Weights of a small mixture-of-experts language model, trained from scratch on English Wikipedia: vocabulary 2048.
Below are experts of layer 4 (counted from 0) of a mixture-of-experts language model. Rows are named up (a neuron's input weights, with its number) and show model dimensions 0-127. Each number is 200 + 30 x the weight over its row's rms, rounded and kept within 0 to 999.
Before each expert's rows: a language model's description of what the expert responds to. This comes from a sample of Wikipedia text that the model never trained on.

# expert 12
It responds to: Middle pieces like o, am, no, ham, mostly inside Asian and foreign personal names, e.g. Mura-o, Mo-ham-mad, K-am-al, Ass-am.
up0,181,152,218,157,212,189,158,156,230,204,220,220,223,194,177,170,205,174,216,207,182,108,206,165,209,226,208,198,197,197,192,242,209,215,193,176,183,221,214,241,147,159,222,227,240,188,228,198,163,210,201,148,208,249,222,198,147,204,207,184,234,182,150,162,232,237,160,241,169,208,210,213,217,231,209,152,203,222,96,202,223,139,233,231,232,191,231,258,224,160,228,232,153,138,176,190,258,199,206,215,180,219,198,233,215,220,200,172,215,170,193,202,164,220,196,176,163,194,203,191,199,159,222,206,195,190,216,149
up1,189,198,208,168,152,206,174,197,176,205,137,213,229,231,204,185,145,187,196,217,227,204,196,187,216,193,156,79,220,194,213,193,146,210,234,178,256,252,200,175,199,195,191,220,170,207,175,224,179,160,182,227,222,218,176,194,209,209,257,173,165,208,199,258,193,205,221,160,202,149,146,217,179,223,212,179,147,224,190,198,237,180,199,180,206,209,174,136,212,184,242,192,231,182,206,190,245,168,208,181,145,177,194,238,205,230,216,211,213,223,120,203,185,213,159,188,224,213,245,225,201,206,200,172,149,173,259,239
up2,220,251,254,198,237,180,154,182,218,161,181,200,212,249,201,192,215,220,257,225,221,229,171,199,178,218,157,212,168,239,259,154,225,203,209,191,246,194,230,207,214,156,232,195,199,236,149,204,177,250,198,137,264,213,182,177,252,222,203,228,225,190,182,218,213,230,250,186,249,223,202,150,196,240,196,222,203,255,216,181,158,145,198,182,175,182,219,253,234,218,216,186,260,198,249,196,207,184,222,175,200,189,192,224,219,210,230,191,156,194,225,149,214,187,204,241,218,187,203,214,139,223,200,228,273,179,196,199
up3,189,202,209,190,180,156,220,206,234,168,243,200,190,223,172,238,202,186,229,204,213,218,251,210,190,182,223,197,213,181,212,186,198,220,187,219,187,165,202,262,249,212,170,143,234,192,233,230,198,195,163,195,224,168,163,132,171,269,196,245,196,145,214,197,177,208,212,186,187,207,210,162,157,213,221,160,232,146,239,235,189,185,171,201,186,202,189,148,195,168,239,270,238,217,181,172,168,152,200,211,209,224,164,124,164,199,224,243,179,150,179,182,219,150,262,170,168,177,222,146,206,172,225,176,222,195,185,162
up4,212,207,235,170,195,211,196,212,230,208,200,256,227,214,218,200,201,145,203,179,225,210,199,177,166,192,181,137,215,205,176,206,261,152,158,185,213,192,241,186,203,170,211,243,195,174,158,202,232,184,196,247,228,169,203,200,234,174,189,208,150,209,206,226,242,183,263,192,199,207,229,176,223,169,210,160,185,106,158,244,173,260,235,191,164,182,202,147,165,225,189,217,241,229,181,212,196,247,205,166,223,193,139,188,185,241,228,220,200,227,149,142,228,206,196,153,189,209,213,162,193,216,214,179,174,126,170,175
up5,202,175,185,181,188,176,225,142,194,225,150,276,206,163,209,220,276,172,238,200,139,214,172,203,193,212,224,206,129,190,216,220,222,149,216,207,193,203,192,206,202,227,188,200,253,217,160,181,193,216,196,197,176,240,188,189,260,268,174,200,172,222,209,190,165,199,224,183,195,241,192,197,256,189,209,209,185,183,192,174,193,207,231,184,71,204,206,179,191,177,190,146,226,194,173,171,199,239,217,174,266,219,223,217,195,217,211,243,227,172,204,191,171,178,184,249,167,213,211,214,209,238,220,173,229,179,220,243
up6,146,245,219,158,195,186,217,197,247,194,197,142,223,180,182,219,210,215,217,178,166,177,221,247,186,222,215,171,157,180,162,244,242,202,208,238,200,247,221,209,258,158,181,151,275,231,184,258,183,185,215,194,171,232,232,176,216,201,189,218,172,198,161,204,217,191,174,167,213,189,201,211,251,175,214,136,192,170,203,201,222,183,169,220,145,168,240,153,196,209,173,190,161,203,197,157,197,220,163,228,202,133,236,227,145,190,204,152,147,166,210,203,189,196,175,173,255,162,217,213,196,214,178,163,218,200,254,227
up7,233,254,192,175,181,176,218,242,202,191,208,191,185,265,232,188,190,197,191,178,173,262,141,182,241,212,201,218,247,225,220,212,202,208,179,185,203,201,198,267,182,175,161,141,249,235,179,183,208,185,213,212,171,246,178,175,190,138,262,198,191,173,216,211,135,175,241,179,200,209,198,169,162,199,153,208,190,175,171,169,217,189,159,214,188,220,155,245,166,164,179,251,242,180,178,133,178,224,221,202,221,209,191,153,187,154,197,172,174,141,170,189,208,211,206,190,178,134,181,195,173,183,156,207,189,212,235,163
up8,179,200,240,193,213,169,212,233,237,200,223,193,229,188,271,237,171,170,163,180,228,179,202,173,216,208,212,205,159,240,233,203,177,174,152,231,165,186,80,207,244,212,201,182,248,211,223,187,241,189,214,170,184,208,208,244,228,216,157,180,206,160,220,219,185,250,141,172,219,155,164,233,206,201,193,195,207,187,164,197,229,173,161,149,211,202,220,160,236,195,199,239,207,180,220,171,166,195,205,210,173,186,230,216,168,220,133,246,185,175,227,203,190,202,233,242,164,193,233,143,196,261,221,206,194,242,217,171
up9,192,176,191,182,182,199,170,209,253,197,239,182,219,230,229,176,227,215,180,188,187,217,253,191,226,180,282,140,219,171,187,211,190,190,264,209,176,218,180,191,245,195,278,276,175,230,206,253,217,198,196,145,247,203,197,198,214,207,203,234,221,207,213,155,193,154,197,241,167,153,206,215,169,212,214,182,229,194,201,199,149,196,246,247,165,168,212,186,251,174,184,220,202,184,162,224,228,223,131,153,176,193,203,174,170,195,215,196,220,190,201,271,195,183,233,242,262,177,222,200,237,178,212,223,185,219,237,203
up10,148,168,244,184,191,210,208,221,219,203,197,228,186,243,223,184,152,205,196,186,212,219,243,187,213,229,147,216,218,240,255,164,211,170,246,227,218,238,180,255,178,163,237,208,202,172,216,196,289,182,154,192,192,204,139,148,187,168,278,224,125,183,156,164,221,137,185,209,184,197,172,213,187,171,161,163,166,221,202,225,196,235,179,176,209,186,229,238,213,180,190,179,231,214,203,189,188,167,227,242,158,230,216,189,240,218,203,174,231,147,196,185,198,243,204,215,226,232,200,179,207,222,244,158,215,187,201,212
up11,209,228,212,225,208,197,222,186,167,161,235,263,184,189,175,174,162,175,205,166,158,182,198,149,200,221,211,192,219,168,196,239,167,146,244,206,232,200,187,223,222,175,210,209,193,187,216,133,220,236,198,211,223,234,223,218,197,214,201,206,180,234,173,187,250,229,208,148,197,190,197,176,250,249,241,201,225,151,192,241,201,206,227,226,205,181,215,177,147,165,190,184,232,185,211,265,249,181,162,193,200,206,120,134,223,245,192,228,235,158,169,179,232,169,181,172,165,199,191,189,266,244,167,196,174,250,201,248
up12,210,176,235,197,212,205,193,190,197,204,158,225,156,196,200,226,223,220,194,218,206,190,251,194,179,210,189,207,216,240,201,168,213,201,187,198,229,192,194,199,199,241,170,214,217,204,193,223,170,218,186,149,182,206,228,193,216,244,232,150,197,190,240,141,239,196,241,171,203,142,226,188,203,194,214,252,187,191,200,248,142,241,192,217,242,193,165,156,245,252,161,197,210,191,81,179,182,259,171,220,162,230,179,158,237,187,181,163,188,185,221,211,203,216,176,189,199,218,281,254,125,193,205,180,165,169,228,222
up13,222,183,227,143,224,188,228,275,222,224,194,197,274,241,151,184,171,120,167,192,248,179,184,244,194,227,244,237,176,223,215,137,169,240,194,197,153,174,217,218,160,173,214,172,224,217,175,219,201,218,166,215,174,233,213,227,189,204,228,230,182,164,192,144,215,187,245,183,197,187,215,184,193,183,165,204,186,235,206,199,166,224,179,217,245,181,158,176,187,192,200,162,121,202,200,167,179,234,205,234,220,198,181,199,213,213,205,200,124,177,173,169,218,207,218,221,187,142,219,200,219,191,166,212,168,144,158,191
up14,167,196,205,216,200,253,232,159,201,218,187,207,186,114,206,190,168,173,188,200,164,179,188,215,196,212,167,188,208,187,211,196,211,166,207,192,219,193,163,233,178,198,181,218,239,189,197,194,273,144,168,167,215,263,196,190,193,187,178,201,211,171,208,224,174,163,266,202,135,153,181,174,209,213,165,179,258,248,236,153,206,156,212,137,202,191,206,183,201,242,182,184,204,219,230,133,219,195,186,182,181,184,237,238,254,138,261,148,228,177,182,201,231,181,167,211,226,195,213,243,243,163,173,192,181,217,169,214
up15,200,228,147,204,250,194,159,204,229,228,205,236,199,167,193,193,249,201,222,236,164,198,243,234,196,228,197,134,198,212,216,262,208,205,215,154,208,190,193,167,188,210,237,186,206,176,180,245,167,192,190,201,236,209,192,198,171,242,149,207,228,204,140,157,202,196,194,224,188,224,174,105,208,242,198,191,236,206,272,256,202,173,193,224,192,246,185,221,171,211,194,186,176,183,192,199,140,167,202,185,219,180,273,231,140,182,203,188,210,205,186,250,271,202,171,182,233,211,195,159,178,175,176,213,215,220,244,166
up16,179,173,175,124,252,193,185,224,256,207,223,221,143,193,180,227,150,210,223,163,150,184,253,207,187,204,198,193,176,229,210,120,234,177,219,210,202,164,208,208,138,187,207,205,170,179,206,224,180,217,138,214,186,207,199,173,261,184,190,190,218,183,182,211,262,177,177,197,208,196,215,210,200,203,170,131,217,195,186,185,225,242,212,202,214,257,177,190,186,156,167,149,197,218,158,155,244,190,168,216,190,224,176,216,223,198,172,219,209,146,206,168,166,200,191,165,190,152,177,189,152,264,174,233,181,176,149,174

# expert 61
It responds to: Second or third syllable pieces inside ordinary words, as in links, Rank, derivatives, nervous, Final, journalist, filed.
up0,153,186,241,204,189,202,168,251,232,234,182,138,166,166,187,213,215,219,180,211,194,209,211,255,197,216,213,220,245,202,180,228,175,153,238,256,231,212,210,190,182,232,152,214,188,227,176,197,160,256,195,175,206,205,219,235,258,209,152,176,242,210,107,210,222,205,219,193,176,225,216,155,266,156,214,195,154,224,195,187,192,197,222,178,203,173,211,219,191,207,143,178,165,183,212,208,214,213,200,207,166,207,215,197,213,277,240,251,185,141,206,201,137,247,220,165,228,226,166,180,190,162,184,204,179,168,194,199
up1,191,191,185,225,181,227,239,259,266,208,242,173,205,218,225,192,183,180,185,239,248,233,210,198,177,188,234,124,183,224,162,163,156,176,184,168,184,207,190,156,196,202,178,182,224,177,172,182,216,239,194,193,206,252,210,193,204,221,226,149,233,207,211,187,215,243,246,186,217,227,228,142,245,225,178,240,207,130,196,218,209,209,247,257,221,188,181,191,208,198,177,274,200,175,207,225,149,169,237,209,218,157,199,198,182,200,143,228,152,182,199,221,208,188,187,154,198,219,197,203,268,239,187,167,170,163,242,163
up2,187,231,204,213,213,198,243,186,249,203,278,201,175,220,187,189,209,199,192,191,164,131,188,228,253,205,184,213,226,153,195,263,220,166,177,242,224,204,169,168,225,207,201,171,229,241,206,210,240,180,198,189,216,200,194,199,215,210,204,255,225,221,171,162,194,148,281,209,152,236,203,246,221,221,193,192,189,196,203,180,135,188,233,265,231,249,249,173,237,225,202,161,165,234,189,261,195,205,157,202,234,231,181,180,211,216,193,168,214,183,201,220,234,153,165,254,219,247,221,203,200,165,234,241,213,195,196,219
up3,220,174,247,219,202,198,184,207,210,235,233,223,202,201,213,181,132,282,166,164,156,206,225,223,225,189,225,201,192,185,169,195,199,208,212,234,207,175,233,194,208,213,163,178,231,171,209,203,213,162,209,210,234,172,188,212,109,204,202,178,255,232,193,159,202,214,244,182,120,221,205,268,183,240,188,235,157,163,219,266,215,232,161,195,187,194,140,217,168,215,152,199,244,146,197,207,207,152,211,184,189,216,215,187,200,202,194,145,222,224,181,191,206,213,177,210,245,148,177,203,201,189,243,243,196,243,232,234
up4,253,183,230,152,192,166,212,179,235,207,191,234,218,180,154,213,257,151,151,202,221,202,184,242,155,188,219,203,181,198,225,155,182,205,220,194,190,208,155,246,225,226,242,199,198,196,212,197,218,235,222,196,266,203,190,184,196,188,178,189,200,173,187,216,183,126,216,230,216,198,181,209,168,207,204,179,193,220,187,155,238,256,151,223,193,240,187,182,233,154,261,173,189,156,190,232,192,284,233,152,269,210,217,220,206,203,197,218,188,197,228,187,182,237,149,197,231,262,222,259,190,175,253,233,221,198,217,207
up5,154,238,203,156,128,202,158,182,218,192,200,261,227,155,144,198,157,183,224,210,163,161,204,184,169,214,228,155,245,233,197,208,215,187,175,239,199,208,242,174,185,204,231,225,188,230,168,231,180,189,213,190,228,183,204,210,181,203,153,202,199,205,239,151,161,198,206,214,201,194,176,202,268,204,239,154,169,194,189,207,182,239,203,183,170,200,252,216,196,192,185,177,207,209,208,162,201,164,244,168,183,201,203,111,210,159,209,203,179,154,171,271,159,172,199,257,206,201,212,208,192,190,196,220,181,109,206,250
up6,152,207,210,233,173,182,237,226,229,214,193,227,178,203,211,205,238,178,260,216,188,224,226,233,224,163,196,193,225,184,228,177,233,213,217,181,217,179,232,171,190,184,249,181,185,233,180,172,227,199,163,199,162,216,245,215,162,206,200,147,203,219,245,158,233,151,221,165,184,256,186,173,218,184,166,209,229,197,213,209,187,203,200,172,239,211,186,107,189,225,177,227,197,192,231,204,134,223,255,213,192,203,245,180,208,221,263,224,155,201,233,206,193,174,147,215,234,170,171,142,249,175,204,265,178,181,210,271
up7,195,169,210,129,185,171,172,216,253,215,219,164,201,190,192,162,186,189,144,237,180,194,196,236,218,198,256,165,219,185,198,170,227,221,182,221,170,204,164,220,159,222,208,156,200,211,224,140,216,193,202,232,255,217,238,185,205,218,205,229,173,150,198,231,174,214,195,158,197,204,252,214,195,204,238,192,213,145,197,278,190,193,254,183,248,148,241,207,143,172,160,186,216,231,191,166,151,187,181,207,180,195,132,237,181,179,207,195,217,189,213,218,207,179,239,170,233,201,253,222,172,231,203,233,168,122,208,208
up8,173,229,251,181,184,218,113,234,180,167,208,243,172,168,190,214,209,265,223,209,202,237,175,233,158,202,248,166,123,251,217,226,171,203,173,200,235,203,178,216,185,180,204,160,239,134,217,186,225,224,223,270,243,227,185,229,164,184,202,182,179,211,184,205,257,185,215,209,201,194,240,183,176,208,221,206,201,187,201,211,234,195,189,222,214,246,213,200,228,196,161,219,142,175,265,194,231,185,225,189,178,184,180,211,201,172,141,180,199,208,226,197,219,230,217,204,227,189,140,230,220,185,264,172,158,198,176,250
up9,166,207,204,222,215,182,201,253,216,169,179,172,195,258,188,166,157,236,192,207,197,197,228,219,131,194,192,208,213,183,193,229,190,160,149,147,154,161,187,224,208,174,184,195,214,226,200,203,199,159,197,225,235,214,127,185,220,158,236,229,174,273,161,258,243,198,168,202,237,187,199,199,196,230,174,215,180,145,183,198,169,146,134,207,163,234,202,186,145,218,190,164,230,216,206,224,215,174,167,179,177,203,192,218,251,232,191,195,172,235,205,158,186,293,186,178,148,211,176,200,231,228,202,178,189,226,186,215
up10,169,157,218,263,228,208,190,197,177,183,237,223,202,233,227,214,199,224,184,193,167,224,235,193,191,214,212,238,243,177,211,203,206,175,229,192,160,226,236,223,220,225,133,169,220,194,237,205,211,247,149,130,228,185,175,208,198,317,236,202,184,212,250,193,183,213,206,156,208,199,186,193,231,158,171,200,187,225,218,240,238,192,193,168,230,192,209,152,147,164,166,144,211,177,247,203,147,235,187,211,215,218,186,196,243,215,182,212,197,219,173,186,232,239,196,236,213,208,181,204,190,203,209,263,141,210,142,217
up11,189,183,210,144,228,198,155,216,242,276,193,206,162,187,214,230,198,209,164,179,218,150,231,209,152,169,188,230,217,202,244,182,210,216,184,191,176,163,261,229,169,214,186,173,211,168,224,219,178,209,132,151,203,201,180,212,257,181,178,188,220,187,166,199,233,204,256,175,198,245,261,150,183,165,202,191,199,250,170,209,196,204,148,185,201,236,120,228,212,179,191,155,157,196,223,213,215,245,223,144,186,208,197,179,202,242,190,154,225,184,179,179,228,208,181,166,211,141,214,226,201,252,167,230,211,222,222,178
up12,197,229,208,217,190,175,240,219,238,216,163,200,269,156,137,181,151,213,256,196,192,264,201,243,177,180,222,213,192,153,185,226,214,199,183,160,194,253,166,170,236,178,194,188,200,183,173,165,157,187,161,204,234,206,235,160,236,193,221,191,265,184,181,200,129,190,175,186,153,165,200,166,201,225,177,176,220,227,186,181,162,196,192,219,190,206,167,246,246,165,225,193,219,275,198,247,207,192,154,232,203,222,230,197,252,227,236,169,199,206,247,195,205,200,209,237,172,180,151,200,210,151,189,184,164,207,230,174
up13,156,203,166,170,231,203,153,193,175,178,207,189,250,224,150,208,182,173,203,203,201,167,226,192,200,164,128,210,232,201,205,194,220,189,176,190,236,192,248,107,176,154,230,202,212,185,124,204,206,227,165,198,209,165,191,236,167,164,233,230,201,181,215,176,257,211,213,209,191,194,172,184,195,191,212,207,203,219,197,182,202,126,220,236,194,182,235,203,122,197,141,231,158,212,193,167,165,171,179,189,194,195,218,234,240,179,213,148,247,131,195,215,213,207,234,193,260,204,172,222,190,179,245,199,187,223,255,191
up14,159,192,244,192,180,185,194,128,127,140,188,237,156,197,184,263,164,208,207,243,188,259,213,230,207,232,188,188,253,219,226,225,199,222,195,219,199,177,219,201,220,196,220,176,264,224,190,211,169,182,158,168,164,182,132,232,226,199,209,122,203,178,196,175,236,198,203,200,216,199,245,242,186,188,221,183,270,204,196,186,186,167,214,210,197,235,153,233,140,224,170,208,216,171,203,173,219,222,203,180,222,218,206,153,152,191,217,205,177,220,170,220,195,279,204,204,189,157,143,178,223,177,194,210,205,210,198,226
up15,179,198,228,193,199,208,181,216,218,158,241,195,214,231,172,155,212,200,191,278,192,263,200,170,150,143,156,209,205,165,166,255,226,196,142,244,242,198,227,200,133,147,218,149,240,203,170,142,176,216,169,195,212,194,188,213,181,197,214,203,205,194,164,201,204,242,192,206,170,158,221,148,194,212,194,181,210,230,204,259,222,200,245,162,252,205,202,203,213,172,202,212,136,191,185,247,236,171,167,161,233,188,170,228,245,229,168,198,228,183,217,182,211,151,174,246,218,193,208,168,185,224,201,197,194,187,256,171
up16,221,153,154,205,209,170,194,243,188,205,191,195,200,222,195,270,180,126,195,198,204,137,260,221,204,174,173,202,158,186,221,216,230,203,212,153,182,188,164,252,221,183,206,219,167,169,215,204,227,103,221,220,217,242,177,196,246,194,160,239,217,211,251,249,181,244,209,189,171,183,217,215,151,255,157,179,159,192,160,177,156,196,236,166,150,219,235,179,181,207,199,207,209,167,180,196,197,185,253,184,207,211,199,231,190,177,231,249,191,199,221,211,236,220,197,179,225,195,197,131,237,229,222,219,203,168,179,180

# expert 25
It responds to: Second syllable of a word starting with a or an, as in acoustics, anchored, adoptive, amount, abuse, canopy.
up0,229,230,175,181,215,205,165,173,250,221,143,172,145,260,196,235,249,183,199,310,183,211,169,221,199,230,194,206,187,183,179,197,233,201,193,236,168,213,186,223,170,242,213,216,200,192,186,212,138,184,166,228,189,180,140,208,237,215,189,163,260,211,217,219,185,212,220,178,219,225,205,185,215,178,260,209,209,193,189,284,188,164,227,216,193,219,159,205,213,199,197,205,144,186,206,192,158,190,231,202,214,183,180,200,199,240,199,237,215,151,194,201,182,251,252,227,221,194,236,204,206,196,282,236,191,220,144,198
up1,180,218,177,194,207,206,230,246,281,195,169,261,192,172,155,218,236,229,144,199,168,212,173,189,226,190,250,242,198,166,226,216,207,167,231,195,238,219,172,172,208,194,237,184,208,182,228,220,235,196,187,213,171,189,263,224,201,181,144,175,218,225,174,214,245,223,193,188,210,199,226,192,229,151,273,184,174,263,222,180,165,192,181,217,184,208,176,190,181,255,249,187,255,160,183,200,136,260,190,165,175,218,169,182,197,204,182,213,195,204,218,194,200,200,231,243,142,232,195,163,158,204,266,206,190,226,206,175
up2,188,184,224,226,164,221,209,213,210,218,217,136,173,216,214,201,253,209,199,259,219,233,193,222,182,229,131,232,200,205,199,235,178,201,184,165,206,183,177,230,206,219,199,243,215,205,169,232,192,211,207,189,167,193,176,207,214,228,176,206,256,198,279,159,253,188,204,158,209,217,151,120,192,251,199,215,163,176,212,228,232,139,156,208,231,234,168,199,218,227,212,150,202,189,209,183,174,222,187,227,187,114,184,155,217,153,201,164,201,242,200,211,211,192,234,211,169,228,187,214,121,218,196,225,164,179,194,150
up3,154,205,199,222,186,171,188,197,232,200,196,217,190,171,233,246,192,202,216,242,251,225,206,221,215,238,192,208,289,185,189,177,202,221,198,171,233,217,210,232,235,212,193,192,256,176,179,240,177,165,251,175,186,183,182,206,153,205,186,169,273,215,163,159,224,190,216,221,188,163,181,218,131,166,210,192,202,206,220,238,206,179,157,174,230,227,278,199,242,174,154,194,209,179,222,188,231,145,194,207,216,207,174,244,170,185,231,201,219,218,200,203,256,173,229,217,167,108,163,197,203,140,219,247,208,174,210,188
up4,174,243,220,221,178,208,172,163,182,229,234,189,201,208,184,201,203,183,207,158,205,207,230,263,209,192,163,178,219,189,226,217,180,216,190,154,201,167,240,211,213,158,208,182,178,254,175,169,174,194,190,247,177,124,191,227,282,220,184,169,200,155,166,177,169,184,204,185,207,183,243,170,206,189,206,157,192,119,203,182,147,191,261,224,187,240,210,202,242,219,257,181,226,196,199,174,135,174,155,151,226,245,246,206,173,208,162,144,194,215,260,207,186,200,147,191,210,202,223,224,190,193,194,191,243,213,175,192
up5,221,164,188,108,169,180,165,211,187,257,200,194,194,243,194,171,179,256,171,215,199,198,197,226,256,223,225,189,175,209,231,234,190,212,176,244,210,212,203,208,184,184,210,205,185,203,153,180,208,225,246,234,216,171,181,193,202,201,225,212,161,190,174,196,205,183,200,185,149,179,201,252,162,181,230,201,204,144,243,237,160,144,224,230,181,185,223,210,232,246,167,177,225,191,180,177,198,221,175,256,164,212,234,235,109,163,181,163,162,195,233,172,211,186,212,207,278,206,248,205,174,217,211,184,148,149,203,173
up6,210,221,216,190,156,154,181,251,209,210,214,188,242,238,234,262,234,174,182,236,193,233,227,171,174,197,193,190,231,265,181,222,213,155,221,185,235,229,192,229,190,195,214,234,252,180,252,205,201,193,250,217,186,195,136,213,223,195,181,162,210,263,194,202,240,151,229,171,232,205,141,227,154,179,189,176,227,202,237,214,169,149,264,198,193,161,217,175,201,223,184,236,175,204,195,181,167,166,205,248,213,159,219,248,207,237,256,224,215,188,213,155,171,245,196,228,230,233,216,220,233,211,233,241,185,174,182,223
up7,193,148,222,187,174,137,162,115,233,192,134,229,173,209,194,220,241,203,190,182,206,201,183,197,187,228,175,218,219,184,188,169,208,202,162,191,191,190,228,224,187,228,168,251,192,213,203,187,260,219,193,154,214,164,195,142,166,251,221,189,181,170,223,224,246,186,236,154,256,226,192,201,203,203,230,185,198,189,198,182,208,143,201,199,191,200,233,181,261,187,205,182,206,143,236,190,214,192,227,170,204,261,138,200,220,177,177,255,150,163,183,186,208,204,222,234,223,208,222,215,143,258,212,196,206,192,273,192
up8,189,274,169,122,235,196,234,189,216,204,196,120,245,246,185,190,248,205,209,234,225,236,174,259,187,189,183,239,185,186,219,142,226,198,165,207,225,188,192,170,196,202,231,234,193,214,158,192,165,187,171,218,254,206,205,189,172,161,261,225,229,202,236,201,170,193,207,163,210,232,185,236,203,107,215,183,199,193,233,194,194,183,184,187,226,184,188,196,205,189,191,161,207,219,242,196,158,192,164,200,216,168,212,257,190,180,204,226,218,201,269,171,223,155,221,230,203,220,206,248,235,245,198,226,229,236,242,186
up9,239,178,207,121,190,170,135,212,140,240,163,140,211,188,202,188,212,149,184,245,234,164,142,185,189,186,206,199,162,181,160,186,188,214,224,197,200,223,231,176,217,197,206,203,228,181,155,204,153,165,230,212,190,183,169,188,176,159,166,212,178,176,211,194,211,207,208,199,148,143,187,198,220,208,258,221,224,203,220,260,201,153,200,195,186,254,168,195,197,287,228,192,150,192,183,210,231,217,184,196,202,217,201,281,187,193,200,230,228,172,245,234,168,196,202,205,199,156,220,246,217,156,211,199,153,170,189,215
up10,211,168,204,172,178,232,232,214,269,166,171,216,266,150,237,251,250,155,219,200,216,202,195,216,222,175,158,229,166,226,173,214,171,202,205,259,194,192,233,200,170,217,150,166,159,195,148,199,104,200,191,169,206,183,182,150,225,124,182,221,215,195,210,214,236,178,246,206,214,190,196,188,198,135,190,173,196,244,181,260,176,181,165,203,211,182,201,235,128,162,186,224,225,176,170,204,222,236,218,185,192,210,151,213,217,214,184,205,208,213,226,181,230,145,202,219,221,223,196,243,214,200,200,193,208,223,177,218
up11,222,231,225,172,222,234,220,192,184,199,209,156,184,247,211,232,212,173,206,231,239,207,199,269,201,201,188,283,220,200,246,214,176,195,211,243,176,220,172,165,230,202,226,232,186,214,168,196,190,164,143,231,207,224,166,217,219,208,150,186,256,211,220,168,229,277,246,203,212,226,214,188,208,228,225,214,156,203,221,260,201,176,222,204,227,151,159,149,244,182,209,180,202,185,232,204,231,191,273,191,261,213,233,221,193,195,232,232,240,162,162,152,210,237,212,231,215,188,208,174,215,167,245,219,172,227,208,239
up12,170,204,216,237,171,169,153,211,229,211,156,192,211,211,164,194,208,192,182,195,181,200,198,169,265,213,203,214,202,145,159,243,180,170,245,181,150,231,161,182,158,196,187,236,203,225,237,197,186,188,257,198,247,189,192,158,189,259,185,171,237,197,205,211,245,165,200,166,209,173,247,184,191,225,205,242,149,239,214,216,204,241,199,195,185,198,234,151,226,173,199,107,155,229,230,204,183,178,156,198,214,244,193,244,180,182,245,252,185,209,238,162,190,223,139,202,169,155,171,213,214,166,192,206,230,186,229,158
up13,180,197,144,241,192,209,197,167,268,181,175,183,257,197,179,258,208,170,133,244,184,254,151,198,221,188,197,207,212,194,217,213,245,235,191,183,197,177,193,199,225,192,225,184,261,207,217,219,193,250,214,225,234,208,187,197,155,214,254,215,243,235,189,169,189,237,222,203,240,183,200,232,200,187,188,217,195,160,193,188,231,134,209,197,187,167,220,227,265,239,217,184,142,129,223,238,173,241,216,230,181,201,160,219,185,234,203,188,208,200,136,203,220,170,221,219,232,198,273,221,213,209,235,191,180,156,170,205
up14,181,210,212,190,148,231,180,171,190,197,188,195,158,254,174,179,230,197,226,253,219,203,165,196,208,202,230,173,168,134,215,234,156,213,221,139,179,222,146,240,170,207,193,167,138,203,232,204,186,227,225,186,160,160,238,229,222,199,235,182,267,191,170,183,209,220,220,175,184,215,189,190,199,205,222,216,196,177,168,186,223,232,243,237,197,240,203,184,211,210,238,168,195,212,177,177,164,180,198,239,244,226,145,210,152,220,201,187,200,225,223,133,223,175,144,146,179,235,228,189,252,128,170,188,244,178,190,166
up15,219,146,225,161,242,131,153,194,155,231,202,150,259,217,178,195,203,214,236,182,165,235,226,190,212,211,245,154,249,210,144,186,199,205,225,203,121,181,202,223,219,188,190,160,192,181,212,225,226,141,209,201,218,233,212,258,214,201,203,195,265,219,229,190,193,193,188,180,156,146,209,194,213,203,226,214,190,148,159,209,243,236,227,204,215,186,214,214,177,173,234,231,134,225,205,165,251,164,129,232,217,183,225,205,210,151,227,187,178,174,182,196,203,223,214,204,210,232,201,204,222,191,254,203,157,215,191,228
up16,196,188,201,157,189,221,211,251,207,201,179,178,165,237,151,194,176,167,182,241,184,205,206,197,221,227,258,255,219,176,123,210,210,142,228,168,181,233,172,185,190,200,150,244,205,166,208,211,157,177,159,188,210,209,167,176,200,196,194,240,233,214,220,210,168,238,205,165,252,197,187,187,258,206,205,155,212,220,188,236,204,189,214,180,211,144,208,209,158,241,206,232,226,165,216,194,161,177,203,231,163,186,219,200,248,183,214,255,148,170,199,167,219,231,147,233,207,226,233,155,243,146,155,183,231,170,141,193